config.toml
n_experts = 192
d_expert = 32
moe_layers = [0, 2, 4, 6, 8, 10]
n_kv_head = 6
head_dim = 32
norm = "rmsnorm"
norm_eps = 1e-06
parallel_block = false
decay_fraction = 1.0
seq_len = 1024
steps = 9141
Below are experts of layer 6 (counted from 0) of a mixture-of-experts language model. Rows are named router (the router's row for the expert), gate (a neuron's input weights, with its number), up (a neuron's input weights, with its number) and show model dimensions 0-127. Each number is 200 + 20 x the weight over its row's rms, rounded and kept within 0 to 999.
After each expert's rows: "comes after" lists some tokens at least twice as common just before its tokens as in all text. This comes from a sample of Wikipedia text that the model never trained on. Tokens count by the router's weight.

# expert 99
router,209,171,194,208,207,216,220,170,213,227,202,206,187,183,231,182,198,211,190,235,203,227,205,186,225,192,198,149,180,177,207,209,205,203,220,218,178,192,210,194,214,198,201,173,192,202,203,181,176,168,203,190,181,158,196,237,227,212,217,195,198,216,249,220,196,221,217,183,176,191,193,188,238,193,192,189,208,232,228,188,195,214,221,196,197,175,199,191,198,172,204,176,218,195,181,168,171,191,220,184,212,178,195,185,188,227,171,185,238,223,154,203,194,226,211,164,197,189,217,198,153,185,165,164,202,222,209,212
gate0,212,204,229,181,177,195,193,175,195,196,167,206,170,195,223,228,211,188,209,190,216,197,212,187,211,174,196,183,203,165,207,196,219,222,205,214,185,241,174,197,213,230,199,189,204,221,191,177,203,184,208,175,218,238,201,211,182,203,183,216,165,205,166,216,176,227,189,165,171,191,204,182,179,210,210,162,214,206,194,159,175,213,186,236,255,212,238,203,159,204,201,199,192,232,237,181,193,192,192,220,216,179,232,203,201,231,179,223,201,236,180,226,216,203,180,215,194,201,211,218,200,213,181,223,199,173,215,210
up0,201,202,227,223,222,189,167,194,189,202,192,202,184,232,199,207,195,201,182,230,230,175,188,178,192,181,194,234,206,209,201,179,203,187,224,173,207,184,203,211,191,218,229,198,169,172,221,229,185,168,217,206,228,216,225,189,193,245,192,215,183,190,159,189,211,205,179,216,184,214,222,188,231,217,224,190,216,187,182,195,213,186,191,159,189,190,166,233,230,189,212,176,201,185,160,192,196,211,207,212,199,200,203,201,212,192,164,182,204,180,203,189,161,211,182,231,196,252,228,242,238,160,201,196,218,201,208,193
comes after: " B", " K", " M", " P", " H", " D"

# expert 184
router,186,207,219,194,195,231,187,178,225,206,208,202,199,233,183,197,222,224,211,210,203,225,214,173,222,190,203,214,191,165,149,214,216,211,183,197,214,212,179,189,204,179,192,242,206,199,203,212,220,179,175,231,209,174,160,187,184,181,191,214,212,200,209,225,197,198,199,204,209,216,188,209,181,185,166,190,174,182,169,223,189,181,169,194,205,202,216,213,227,222,210,169,245,182,185,207,169,226,188,169,219,189,223,179,234,170,207,197,195,178,203,205,174,198,196,237,185,219,179,190,219,174,197,212,181,181,138,178
gate0,227,197,181,197,204,231,199,195,225,188,235,173,222,230,192,220,183,209,229,208,195,190,207,192,178,194,196,185,182,231,172,194,185,191,192,175,208,218,163,220,205,159,209,210,197,173,190,221,188,234,183,192,204,189,200,221,219,185,239,199,180,191,213,199,242,186,218,216,235,185,218,204,206,210,165,222,194,198,154,222,211,186,235,194,184,195,234,196,196,178,175,205,245,220,188,210,212,182,197,186,203,214,174,213,218,215,226,197,226,172,198,174,240,220,191,196,184,190,210,200,156,206,187,229,179,160,210,222
up0,221,223,214,222,182,230,211,221,197,210,213,206,174,183,211,188,209,192,186,218,174,191,193,211,205,209,171,217,168,196,184,211,208,207,227,151,212,219,183,218,214,177,221,231,207,187,210,215,201,196,207,229,202,233,172,211,189,184,171,214,213,198,195,187,185,203,190,222,191,167,227,182,161,237,227,185,197,164,182,220,193,186,211,194,205,196,185,218,177,208,208,234,174,250,197,204,164,237,225,188,174,182,190,217,222,202,163,175,212,221,183,215,212,206,175,194,175,219,198,237,185,179,233,205,186,183,237,209
comes after: " ", ".", "19", "20", "–", ","

# expert 160
router,238,237,179,177,183,239,182,164,184,194,212,195,214,210,205,192,224,223,168,208,200,175,206,178,197,172,202,200,224,162,155,191,210,236,223,190,212,162,177,199,236,175,213,213,214,176,210,208,184,177,186,190,244,205,179,210,152,218,179,211,205,206,222,190,214,182,209,186,194,205,154,226,231,187,207,192,232,214,209,220,217,193,185,212,231,209,204,193,196,212,211,195,194,185,175,185,206,185,157,216,205,168,183,179,199,209,195,218,193,185,198,197,184,180,209,229,172,207,186,217,181,203,176,201,220,171,215,194
gate0,232,197,175,184,199,229,207,198,183,179,200,219,201,219,201,194,194,248,223,188,199,172,204,201,203,174,170,173,217,209,194,217,205,193,199,212,203,209,178,191,192,254,202,179,187,169,191,180,222,199,156,184,160,171,223,192,192,193,178,203,233,206,187,215,203,219,181,199,198,191,217,227,195,177,150,180,211,207,239,207,191,212,216,241,177,223,207,184,224,240,202,225,206,195,167,203,201,200,196,220,193,214,209,206,176,185,210,254,167,164,190,238,221,188,214,204,210,210,213,176,199,200,215,209,173,219,201,212
up0,223,194,144,180,212,176,210,181,209,195,233,213,227,207,194,209,201,199,168,230,186,163,165,215,203,204,210,173,219,175,179,225,159,194,226,184,202,181,201,193,186,184,211,214,172,203,207,237,202,191,212,197,228,190,216,193,193,173,220,213,174,235,190,211,195,190,245,185,186,164,201,205,214,183,200,221,188,167,206,200,200,180,219,199,205,173,214,206,175,185,185,210,230,200,249,182,201,210,213,193,207,173,194,216,214,194,176,218,221,176,245,212,196,228,236,206,201,195,188,173,199,149,211,201,201,175,198,208
comes after: " ", "–", " (", "|", " in", " June"

# expert 47
router,200,192,209,178,180,197,189,193,189,215,193,201,174,246,170,224,216,235,173,183,188,194,197,152,227,237,202,222,160,179,188,214,210,206,223,162,188,186,162,192,236,172,197,215,223,197,219,203,224,160,156,235,211,205,182,164,185,200,176,193,223,221,228,194,197,211,189,203,188,206,184,205,183,187,190,203,196,194,182,208,193,191,195,217,241,214,206,212,219,193,184,191,227,174,241,201,199,195,194,190,202,204,209,211,196,191,223,183,199,178,191,212,180,187,228,249,183,230,186,233,200,182,231,186,183,187,186,206
gate1,196,188,181,178,267,206,199,239,201,216,198,194,184,206,192,190,183,207,208,226,192,239,244,167,231,231,203,172,163,173,194,204,175,185,229,233,178,195,173,254,223,181,207,210,194,181,204,168,181,191,186,180,184,183,201,198,215,198,186,185,200,200,224,224,195,210,159,193,164,221,180,218,193,165,209,213,206,191,212,182,205,191,218,222,214,205,232,196,215,194,192,165,208,233,201,212,240,207,202,210,223,187,210,192,205,195,237,197,204,172,216,200,209,219,187,172,197,209,203,184,196,202,182,190,204,185,218,171
up1,182,205,154,201,172,177,154,197,215,205,248,190,212,202,211,192,208,204,206,163,196,194,209,211,215,209,220,201,162,179,197,206,201,208,203,198,214,180,190,210,185,192,212,241,217,206,177,244,194,233,211,204,201,237,220,226,200,201,190,198,199,171,176,184,176,203,181,206,224,235,174,169,202,208,189,247,175,185,204,189,210,171,236,189,217,168,210,192,195,226,218,215,226,186,227,201,208,206,179,207,244,187,233,193,183,195,162,200,204,219,234,216,191,209,229,205,191,175,169,210,184,185,191,216,231,212,190,200
comes after: " ", " (", " $", "–", " −", " +"

# expert 85
router,197,218,221,189,191,190,217,194,232,200,224,188,221,174,166,204,191,225,210,170,201,223,225,232,192,202,222,193,151,235,185,168,165,216,186,198,196,164,174,191,233,200,222,202,212,215,189,221,213,198,197,160,191,223,192,186,231,209,191,154,193,201,187,201,211,169,176,194,183,209,201,186,218,176,218,220,231,214,230,191,219,226,176,206,223,229,197,225,164,191,195,173,192,213,202,226,181,189,187,197,233,213,193,232,180,157,176,181,223,198,196,199,213,176,228,201,203,179,194,197,169,222,212,219,222,202,213,198
gate0,207,218,233,181,160,210,233,211,218,202,163,150,188,196,208,173,191,220,218,196,193,202,198,176,162,207,174,172,240,224,215,202,191,224,216,184,225,217,196,221,185,180,196,190,195,218,204,224,206,218,175,243,216,181,209,197,206,189,207,207,213,204,211,208,194,167,213,235,212,214,205,175,171,206,182,184,174,173,210,176,231,200,158,190,228,204,201,176,196,203,177,212,208,187,213,194,164,200,212,179,210,226,225,202,180,197,219,166,183,197,232,205,181,245,206,224,191,210,229,233,205,187,187,191,186,209,164,200
up0,180,174,209,205,213,171,212,184,242,211,205,200,209,192,140,223,227,211,190,213,191,208,188,184,186,212,236,211,247,230,203,212,242,156,193,187,201,183,186,169,199,225,224,160,208,226,211,184,165,215,203,212,208,189,209,146,209,167,217,188,168,214,204,170,188,185,175,223,198,160,176,171,194,208,189,207,222,202,193,196,179,210,177,207,177,203,221,239,208,207,204,224,201,209,221,185,211,199,213,204,183,202,205,222,198,181,184,188,188,171,188,190,206,193,217,212,176,181,198,155,187,196,193,186,209,186,205,194
comes after: "\n", "-", " |\n", ")\n", "\n\n", ";\n"

# expert 44
router,219,186,196,223,176,194,212,205,177,227,194,204,188,208,186,225,237,230,169,188,183,212,199,176,243,230,192,211,162,178,176,204,187,193,173,187,186,211,161,139,205,160,193,207,187,194,208,211,221,193,175,230,228,203,202,197,212,183,192,180,217,201,203,219,227,212,200,207,186,197,202,217,202,172,186,177,176,192,159,176,180,192,194,225,249,213,206,229,218,207,174,212,200,184,237,192,194,172,216,202,175,197,233,222,193,203,191,169,182,197,207,214,176,200,218,235,196,228,206,221,195,185,230,189,173,187,204,201
gate0,234,205,223,191,214,227,212,198,232,201,208,191,211,216,200,231,210,219,226,190,197,240,196,206,214,211,216,198,202,203,180,202,241,232,214,179,164,224,196,210,203,200,213,224,197,218,204,178,231,197,208,168,196,201,197,184,227,218,240,194,168,220,171,175,189,207,208,215,207,194,218,187,212,206,165,181,209,191,186,225,178,233,176,203,228,233,168,196,162,172,172,192,161,191,172,199,189,213,171,186,191,216,239,211,242,206,222,200,199,183,215,194,198,188,193,244,235,196,202,198,204,158,212,185,216,180,205,181
up0,212,196,175,199,187,173,218,170,206,164,190,197,185,220,174,212,190,194,169,192,221,156,208,186,205,174,181,196,171,236,178,209,207,206,211,207,192,216,202,174,205,182,201,166,203,172,190,205,217,192,172,192,149,179,211,247,210,206,215,188,236,191,231,192,193,174,200,202,213,180,207,197,167,185,163,189,192,225,181,175,171,214,195,161,201,178,184,212,181,199,185,190,179,166,207,191,205,226,207,214,205,200,207,185,218,227,185,207,173,161,193,205,193,192,188,177,181,183,181,160,179,215,237,222,206,242,213,212
comes after: " ", " (", " −", " +", " $", "–"

# expert 89
router,179,224,167,222,217,244,179,208,212,180,184,205,164,191,204,211,201,215,195,196,212,204,229,228,162,228,205,163,206,193,231,215,234,179,154,223,201,187,194,202,207,214,176,223,221,182,186,197,184,233,210,211,202,206,218,220,189,194,173,181,160,190,166,197,195,158,209,177,214,203,200,184,216,220,203,170,211,226,155,170,199,221,222,188,206,185,200,193,215,183,190,200,211,205,206,195,199,201,207,191,184,244,178,209,192,226,191,208,187,170,201,174,237,197,161,198,190,194,210,221,195,214,213,207,212,170,199,151
gate0,178,232,191,203,214,209,193,191,206,170,171,175,222,215,202,194,200,215,183,242,221,225,243,190,204,201,199,201,197,194,209,209,224,169,211,220,185,196,210,195,197,187,193,157,188,222,205,194,205,206,189,199,170,161,228,184,229,211,211,152,192,230,230,189,199,160,227,229,235,202,204,163,200,189,213,201,184,170,183,168,192,198,198,185,178,178,180,209,219,212,179,198,209,213,206,209,209,202,216,236,172,218,231,220,176,223,216,173,213,179,186,204,204,216,188,233,212,168,214,210,160,243,225,199,192,181,214,194
up0,187,168,224,150,222,203,239,236,194,197,187,201,199,197,217,171,164,190,200,224,219,179,193,228,211,215,207,194,167,196,215,201,156,179,177,201,204,215,186,230,221,185,225,243,192,205,177,215,190,181,195,190,243,194,198,192,209,189,180,201,205,183,188,209,227,204,207,215,203,205,200,215,184,180,235,191,157,185,170,226,165,231,206,219,182,178,214,194,196,169,214,208,150,195,198,196,232,173,200,170,208,229,207,214,190,211,178,225,196,199,188,178,201,215,202,196,180,203,196,197,185,218,245,196,240,192,191,197
comes after: " the", " New", " G", " L", " in", " a"

# expert 139
router,172,200,176,221,196,186,223,221,185,213,210,241,196,171,208,210,202,225,204,184,238,178,191,208,177,201,228,209,230,221,207,200,188,180,197,172,174,194,227,244,208,201,216,169,199,169,232,193,201,223,226,214,188,203,188,174,164,194,166,240,226,168,184,196,223,210,219,203,180,229,198,237,191,200,195,186,197,220,210,205,170,183,195,219,180,198,194,198,214,228,218,180,217,179,210,189,210,180,225,220,208,178,183,218,179,195,213,199,182,176,226,222,178,233,228,178,163,180,226,211,207,198,198,209,170,172,226,219
gate0,224,236,207,219,210,207,169,199,217,193,214,205,193,212,183,192,183,218,183,218,201,156,172,217,227,183,175,203,189,215,228,185,194,202,185,216,171,199,199,149,170,199,166,232,195,216,230,208,208,165,161,183,197,200,190,200,222,224,192,228,194,217,217,192,170,201,182,181,210,188,228,204,232,211,232,252,219,193,209,215,213,206,192,196,217,162,203,211,207,191,184,198,175,201,185,220,170,245,208,218,209,182,187,217,221,201,177,221,153,206,230,196,225,205,186,216,186,225,201,189,223,174,206,228,203,216,182,199
up0,188,212,199,218,182,196,164,239,173,230,171,184,185,199,177,195,207,180,203,192,229,194,222,187,195,183,244,194,206,176,215,200,192,202,191,224,232,180,200,168,220,206,242,227,218,185,226,202,190,211,183,199,154,185,205,221,213,206,204,164,224,204,241,204,170,207,199,213,162,179,203,172,195,232,192,175,197,198,182,201,202,195,198,184,182,185,223,216,191,233,203,210,185,191,200,203,220,194,206,196,226,241,189,188,219,208,214,175,199,207,213,186,175,195,174,195,224,217,240,176,198,197,194,253,165,212,164,220
comes after: " Ch", " T", " the", "all", "riend", " hand"

# expert 67
router,198,152,220,204,204,192,168,217,192,221,171,194,199,235,192,224,231,239,215,203,212,204,201,218,212,198,201,216,191,202,172,193,216,188,189,192,180,194,208,205,175,206,205,215,198,246,189,212,222,171,167,238,209,160,198,192,191,209,214,205,204,210,169,244,224,179,189,220,178,217,211,212,172,187,194,189,183,181,161,235,172,188,187,225,193,210,190,221,215,231,210,186,241,169,206,229,184,206,189,183,181,187,223,185,199,190,201,177,215,181,196,217,177,191,165,232,189,192,191,170,233,180,211,215,184,183,163,200
gate0,217,196,244,187,223,206,184,184,212,204,186,182,200,216,202,215,193,191,208,215,221,220,181,194,235,201,214,220,196,207,205,175,201,204,221,239,221,186,210,206,183,194,189,189,211,185,183,217,228,220,209,253,236,199,183,181,181,173,205,195,212,192,188,188,203,193,214,187,211,222,246,192,217,168,168,210,157,209,212,178,188,184,198,220,213,175,188,193,227,188,144,218,169,167,219,192,191,174,175,165,161,206,218,196,188,201,208,189,204,209,183,178,168,189,190,257,204,205,176,217,218,200,211,203,188,239,210,186
up0,176,202,224,188,204,198,121,196,227,141,201,211,229,203,160,238,191,185,188,215,205,220,181,187,183,189,214,207,224,241,211,196,210,215,200,191,202,189,182,174,213,179,217,208,194,207,188,212,184,196,233,182,188,180,195,207,208,173,176,194,215,232,209,223,205,183,235,220,206,180,176,213,220,217,182,219,227,190,210,190,200,200,212,210,178,198,198,185,154,205,201,213,228,224,201,197,207,169,211,209,208,194,186,174,223,224,228,199,180,200,234,209,167,233,215,201,191,233,213,201,199,180,224,202,195,188,214,237
comes after: ".", " ", "–", "00", "10", "50"

# expert 59
router,210,212,251,185,185,229,208,174,207,186,190,192,228,179,158,196,204,175,230,174,191,192,179,219,224,212,197,220,191,228,166,153,180,206,207,173,172,195,197,189,221,205,205,189,184,226,187,237,211,212,222,189,213,192,191,197,209,204,191,186,204,184,191,175,194,201,147,228,207,220,222,144,225,226,190,164,210,185,206,211,183,241,209,201,191,206,242,234,219,188,215,221,222,211,223,204,207,183,214,177,224,205,178,171,203,226,197,178,185,192,183,213,218,195,199,201,202,215,195,194,153,201,215,210,193,192,211,219
gate0,207,198,204,230,179,179,218,211,177,169,214,166,207,232,208,221,236,203,204,217,181,185,204,205,190,202,177,188,141,225,174,216,205,195,181,201,190,200,226,199,198,186,206,263,192,191,204,204,150,216,152,238,230,182,156,200,224,181,188,177,213,194,216,195,184,196,196,200,203,212,206,177,230,202,207,182,201,184,170,213,218,215,215,207,202,173,196,207,219,187,186,219,207,217,192,228,171,239,183,194,174,195,195,178,202,199,214,181,199,201,218,184,219,237,221,200,210,221,194,206,183,206,162,228,184,187,199,171
up0,204,213,225,213,178,201,192,207,197,203,195,173,224,212,229,196,181,199,176,173,193,206,161,235,220,155,168,201,228,173,196,224,202,200,223,208,206,173,194,220,172,191,184,181,201,194,192,244,194,180,229,223,209,220,217,204,194,246,193,199,170,213,158,186,223,226,200,250,202,208,197,159,171,191,165,209,190,213,200,219,221,207,205,205,180,195,219,209,200,194,233,180,215,185,202,195,206,176,204,200,196,201,199,224,191,168,176,203,203,137,211,189,213,201,206,186,189,168,190,201,203,168,219,234,201,225,213,183
comes after: "==", "|", " |", " stat", "-", " |\n\n"

# expert 61
router,172,200,176,221,196,186,223,221,185,213,210,241,196,171,208,210,202,225,204,184,238,178,191,208,177,201,227,209,230,221,207,200,188,180,197,172,174,194,227,244,208,201,216,169,199,169,232,193,201,223,226,214,188,203,188,174,164,194,166,240,226,168,184,196,223,210,219,203,180,229,198,237,191,200,195,186,197,221,210,205,170,183,195,219,180,198,194,198,214,229,217,180,217,179,210,189,210,180,225,220,208,178,183,218,179,195,213,198,182,176,226,222,178,233,228,178,163,180,226,211,207,198,198,210,170,172,226,219
gate0,215,210,202,190,193,211,195,259,166,145,229,190,202,191,198,188,207,182,202,153,191,211,182,182,205,142,196,183,178,156,203,183,206,208,220,210,210,214,213,211,213,213,184,214,206,211,170,201,229,216,179,214,182,191,195,217,199,185,196,198,180,190,183,197,209,214,235,194,188,166,175,195,239,210,155,174,183,204,185,218,217,199,199,189,200,201,206,210,190,176,207,209,203,216,208,210,214,218,245,191,215,190,199,197,206,190,190,203,228,211,203,170,249,190,182,160,233,205,152,191,173,189,203,191,203,228,186,188
up0,208,232,202,168,178,192,178,238,191,169,188,217,179,178,217,217,201,231,236,200,229,202,172,173,195,181,215,171,207,172,199,220,153,173,226,198,208,212,194,222,206,212,185,191,186,208,205,209,188,216,174,205,247,172,174,166,211,206,190,184,199,195,195,193,189,181,198,197,194,201,197,171,226,224,242,179,209,225,202,218,193,163,199,247,212,196,187,215,166,194,220,186,204,224,221,206,238,183,147,216,183,195,170,209,229,196,191,204,195,192,192,194,199,244,207,194,208,192,190,181,223,201,211,188,183,175,193,188
comes after: " ", " (", " S", ":", " s", "=="

# expert 170
router,207,229,198,174,205,200,227,199,234,217,208,193,207,172,177,186,241,225,245,201,222,198,230,226,198,189,214,204,188,177,191,218,206,191,173,215,202,186,193,202,209,166,201,210,174,228,179,203,232,214,201,190,211,167,205,191,210,213,157,200,183,205,204,230,216,195,206,175,187,202,214,233,191,167,185,193,187,169,200,203,192,198,201,168,197,241,237,213,212,229,225,180,227,202,166,187,225,197,197,192,210,169,187,209,224,193,209,218,241,189,197,199,194,183,187,230,226,176,181,166,196,233,213,239,196,172,186,168
gate0,161,235,211,175,212,189,199,204,230,177,133,185,200,189,206,209,200,219,176,237,221,184,170,198,187,203,197,175,210,220,229,174,165,197,203,213,194,229,177,235,201,205,179,180,193,200,212,216,219,195,210,175,217,173,205,226,178,199,188,192,217,173,236,218,171,165,190,186,180,175,200,237,207,209,186,206,215,185,195,193,191,221,195,224,194,180,193,193,198,166,195,196,214,215,219,192,228,240,196,191,217,225,209,210,211,233,217,248,186,218,211,195,220,192,203,216,198,209,163,203,182,194,245,198,202,207,205,174
up0,176,221,213,177,173,203,163,227,207,189,206,186,177,202,217,163,162,216,213,223,192,156,187,192,185,198,177,209,204,197,206,201,193,187,204,230,166,188,215,186,226,182,191,193,173,198,204,208,220,224,191,241,198,232,178,207,204,208,187,203,194,229,188,168,163,212,243,190,210,187,209,228,167,188,233,223,229,157,160,204,217,187,246,201,204,191,191,201,181,209,233,200,168,176,206,216,200,196,199,215,181,171,211,217,196,193,194,191,233,235,234,187,189,190,219,204,216,189,190,216,189,213,187,174,172,207,215,201
comes after: ".", "′", "00", "°", "02", "05"

# expert 57
router,200,167,222,196,187,229,202,211,223,183,207,185,232,196,163,250,202,199,230,175,193,199,214,205,209,213,212,212,176,227,203,191,194,201,200,198,184,199,194,224,206,184,197,193,204,232,190,211,239,179,193,188,204,221,188,179,219,214,231,159,208,222,208,192,208,183,192,212,183,226,207,173,173,210,214,170,209,242,213,174,211,213,188,184,233,200,187,213,190,200,213,221,179,203,221,194,209,218,189,209,231,194,184,228,213,146,171,231,248,211,173,227,230,184,190,190,207,219,209,223,196,229,215,232,221,199,244,202
gate0,193,182,191,199,169,234,183,216,211,236,193,163,202,214,208,191,189,170,229,223,225,216,203,204,170,220,186,175,181,193,204,203,205,194,231,208,229,209,242,179,176,187,168,180,188,179,176,208,209,173,236,191,208,191,222,215,190,213,193,204,197,224,197,210,200,196,209,197,216,200,186,191,226,241,225,219,189,226,194,206,205,214,159,192,244,210,168,219,202,233,211,215,189,160,205,242,217,170,173,215,205,196,221,182,213,207,200,182,190,215,193,209,189,173,216,178,164,219,183,230,190,180,185,170,196,178,234,223
up0,185,199,227,198,198,226,250,187,183,193,181,192,211,172,204,180,185,200,210,191,189,222,211,201,201,184,187,214,211,206,189,196,217,180,203,206,203,213,217,204,206,210,180,198,166,197,218,186,228,194,184,218,224,189,190,166,169,184,209,216,184,189,223,213,199,236,209,205,178,170,194,185,180,170,246,233,226,213,246,188,212,208,187,216,216,201,192,187,214,196,195,190,223,181,214,213,189,197,172,152,215,204,195,170,211,181,212,195,221,190,196,170,140,189,178,233,240,248,227,193,193,184,185,218,214,163,226,221
comes after: "-", " code", " Country", " Born", " Coordinates", " Position"

# expert 81
router,182,198,184,187,189,177,216,187,207,167,197,191,188,178,211,204,187,238,182,186,219,212,206,213,172,172,226,206,186,224,203,206,186,221,217,211,212,208,233,214,233,191,178,225,193,192,202,206,197,193,161,153,199,205,203,196,192,204,181,197,208,191,222,204,229,175,197,190,175,203,157,193,250,174,214,229,216,163,232,215,196,205,161,191,232,209,178,187,170,213,171,173,173,212,241,218,171,166,204,206,197,224,175,204,186,161,195,164,224,225,210,214,230,194,196,200,199,214,167,209,195,184,201,192,207,196,207,171
gate0,215,222,188,189,206,219,188,198,216,208,200,193,193,191,235,177,191,230,186,232,212,193,212,196,184,224,194,208,191,212,207,192,177,207,182,214,205,200,154,225,155,193,211,182,207,158,213,167,181,186,152,184,181,199,185,210,142,196,204,198,196,208,260,219,229,204,186,211,168,231,225,203,200,184,206,156,199,202,190,187,208,223,193,211,207,213,195,189,172,183,198,173,221,229,182,175,193,210,204,199,226,183,196,171,222,235,210,209,240,183,208,181,197,236,216,181,206,229,181,203,175,202,218,208,230,207,195,208
up0,174,175,229,217,180,223,166,172,203,187,209,220,212,218,204,179,214,178,193,204,229,187,226,202,240,190,222,219,154,200,174,209,183,227,216,209,218,201,200,201,191,179,203,211,213,164,209,194,213,190,180,168,187,182,209,190,189,208,175,196,181,247,231,208,181,190,203,207,216,184,179,196,211,221,219,195,239,195,164,191,197,239,213,218,171,225,213,193,194,194,223,153,220,191,159,198,208,196,216,208,203,190,176,226,215,215,180,175,224,198,189,216,225,247,206,210,181,210,203,182,218,188,199,186,169,161,216,219
comes after: "\n", ")\n", ";\n", ".\n", "==\n", " |\n"

# expert 143
router,172,200,176,221,196,186,223,221,185,214,210,241,196,171,208,210,201,225,204,184,238,178,191,208,177,201,227,209,230,221,207,200,188,180,197,172,174,194,227,244,208,201,216,169,200,169,232,193,201,223,226,214,188,203,188,174,164,194,166,240,226,168,184,196,223,210,219,203,180,229,198,237,191,200,195,186,197,220,210,205,170,183,196,219,180,199,194,198,214,228,217,180,217,179,210,189,210,180,225,220,208,178,183,218,179,195,213,198,182,176,226,222,179,233,228,178,163,180,226,211,207,198,198,210,170,172,226,219
gate0,200,211,169,185,192,221,209,195,211,195,207,162,201,200,198,177,197,166,188,179,184,168,219,195,184,197,186,202,194,201,216,188,206,186,194,227,172,240,195,194,216,199,171,178,223,182,212,232,191,237,196,200,227,225,212,228,181,217,232,188,202,215,224,202,210,193,199,223,220,168,190,210,230,196,228,215,160,187,170,202,195,187,194,178,213,228,186,198,205,225,184,237,161,170,184,208,208,167,200,206,214,207,198,213,190,141,197,184,214,188,217,172,182,211,201,235,220,152,204,180,184,188,205,170,182,166,179,173
up0,215,189,214,180,167,243,192,205,221,173,189,173,223,203,169,182,183,173,217,193,187,204,160,208,210,173,202,182,202,205,218,201,209,205,200,215,185,203,207,205,224,177,230,221,165,186,224,229,179,194,211,193,182,187,201,224,199,174,186,208,197,220,201,226,195,224,210,244,219,200,225,198,212,169,169,233,222,203,212,204,205,214,210,191,190,202,188,214,223,218,222,216,191,192,178,234,187,206,227,217,232,203,188,199,188,192,190,242,222,198,228,216,138,198,213,227,200,187,182,160,180,229,172,181,176,226,215,225
comes after: " the", " in", "'s", " ch", " for", "-f"

# expert 100
router,172,200,176,221,196,186,223,221,185,213,210,241,196,171,208,210,202,225,204,184,238,178,191,208,177,201,228,209,230,221,207,199,188,180,197,172,174,194,227,244,208,201,216,169,199,169,232,193,201,223,226,214,188,203,188,174,164,194,166,240,226,168,184,196,223,210,220,203,180,229,198,237,191,200,195,186,197,220,210,205,170,183,195,219,180,199,194,198,214,229,218,180,217,179,210,189,210,180,225,220,208,178,182,218,179,195,213,199,182,176,226,222,179,233,228,178,163,180,226,211,207,198,198,210,170,172,226,219
gate0,206,206,208,180,189,190,203,232,242,196,209,212,213,201,222,200,190,167,189,204,186,225,189,207,212,203,204,149,207,214,209,184,200,255,193,220,172,208,209,196,159,175,192,246,215,219,171,240,159,224,187,185,196,191,187,210,221,212,217,186,184,235,199,187,189,167,164,202,209,195,189,197,223,208,187,220,176,220,204,202,196,162,183,203,195,172,179,175,185,170,199,205,195,176,200,229,218,201,194,227,206,201,160,225,160,216,178,207,212,223,180,182,202,200,235,202,229,190,177,206,228,217,174,182,200,205,201,180
up0,166,211,178,192,190,184,208,212,196,184,199,197,190,225,198,214,210,181,212,175,222,185,199,185,195,236,219,185,204,157,189,197,169,216,206,174,227,200,196,235,211,178,172,199,205,211,195,184,224,199,165,220,221,187,202,216,199,194,224,209,189,174,212,181,217,152,220,224,221,210,200,231,158,226,219,193,222,163,210,176,220,228,203,207,170,215,174,204,177,200,184,196,223,219,203,199,202,212,200,200,164,182,185,195,204,202,215,192,178,226,205,188,180,162,196,189,254,216,219,212,223,148,207,233,160,196,198,211
comes after: ",", " B", " E", " grow", ".", " P"

# expert 126
router,200,212,179,154,197,195,208,173,214,223,233,205,225,194,180,196,234,213,175,208,208,204,176,216,177,161,217,208,214,176,173,167,215,219,230,193,203,224,200,168,223,160,198,218,173,193,222,207,161,189,188,206,214,177,241,233,208,223,191,217,206,199,205,190,203,215,205,168,173,212,169,204,229,199,207,170,204,192,187,186,218,198,191,226,225,250,188,211,235,216,216,212,170,180,205,183,210,175,169,205,191,171,184,170,183,214,188,220,231,223,212,194,177,190,176,200,223,223,184,183,203,207,184,206,217,189,198,205
gate1,215,205,208,208,188,211,170,187,207,206,179,226,244,204,192,229,196,226,180,179,188,170,198,164,204,207,224,196,223,231,155,194,183,189,182,209,182,184,222,176,170,188,202,186,200,194,215,198,165,196,235,179,219,187,206,191,251,227,208,191,178,209,210,213,195,177,192,210,207,184,201,190,243,186,193,184,191,217,154,233,181,189,197,148,204,208,196,232,207,188,211,208,202,225,231,175,204,227,178,233,200,212,220,158,204,180,208,178,170,172,196,194,194,160,193,206,199,217,197,196,201,201,183,214,166,217,184,213
up1,178,175,219,218,215,204,211,223,222,195,201,167,210,201,203,218,209,171,214,253,204,223,193,203,161,188,205,201,211,219,173,177,211,176,208,183,169,207,181,219,171,211,170,209,177,149,219,209,193,190,183,193,191,234,214,211,208,166,243,199,178,227,184,200,207,226,206,193,217,215,226,231,201,184,213,194,211,205,174,193,192,215,205,188,245,215,162,242,191,172,197,180,210,197,194,208,210,203,239,207,211,248,214,224,192,165,199,173,198,188,178,184,196,182,174,207,221,213,225,209,165,185,200,206,188,194,191,200
comes after: " |", "|", ";", ",", ":", " /"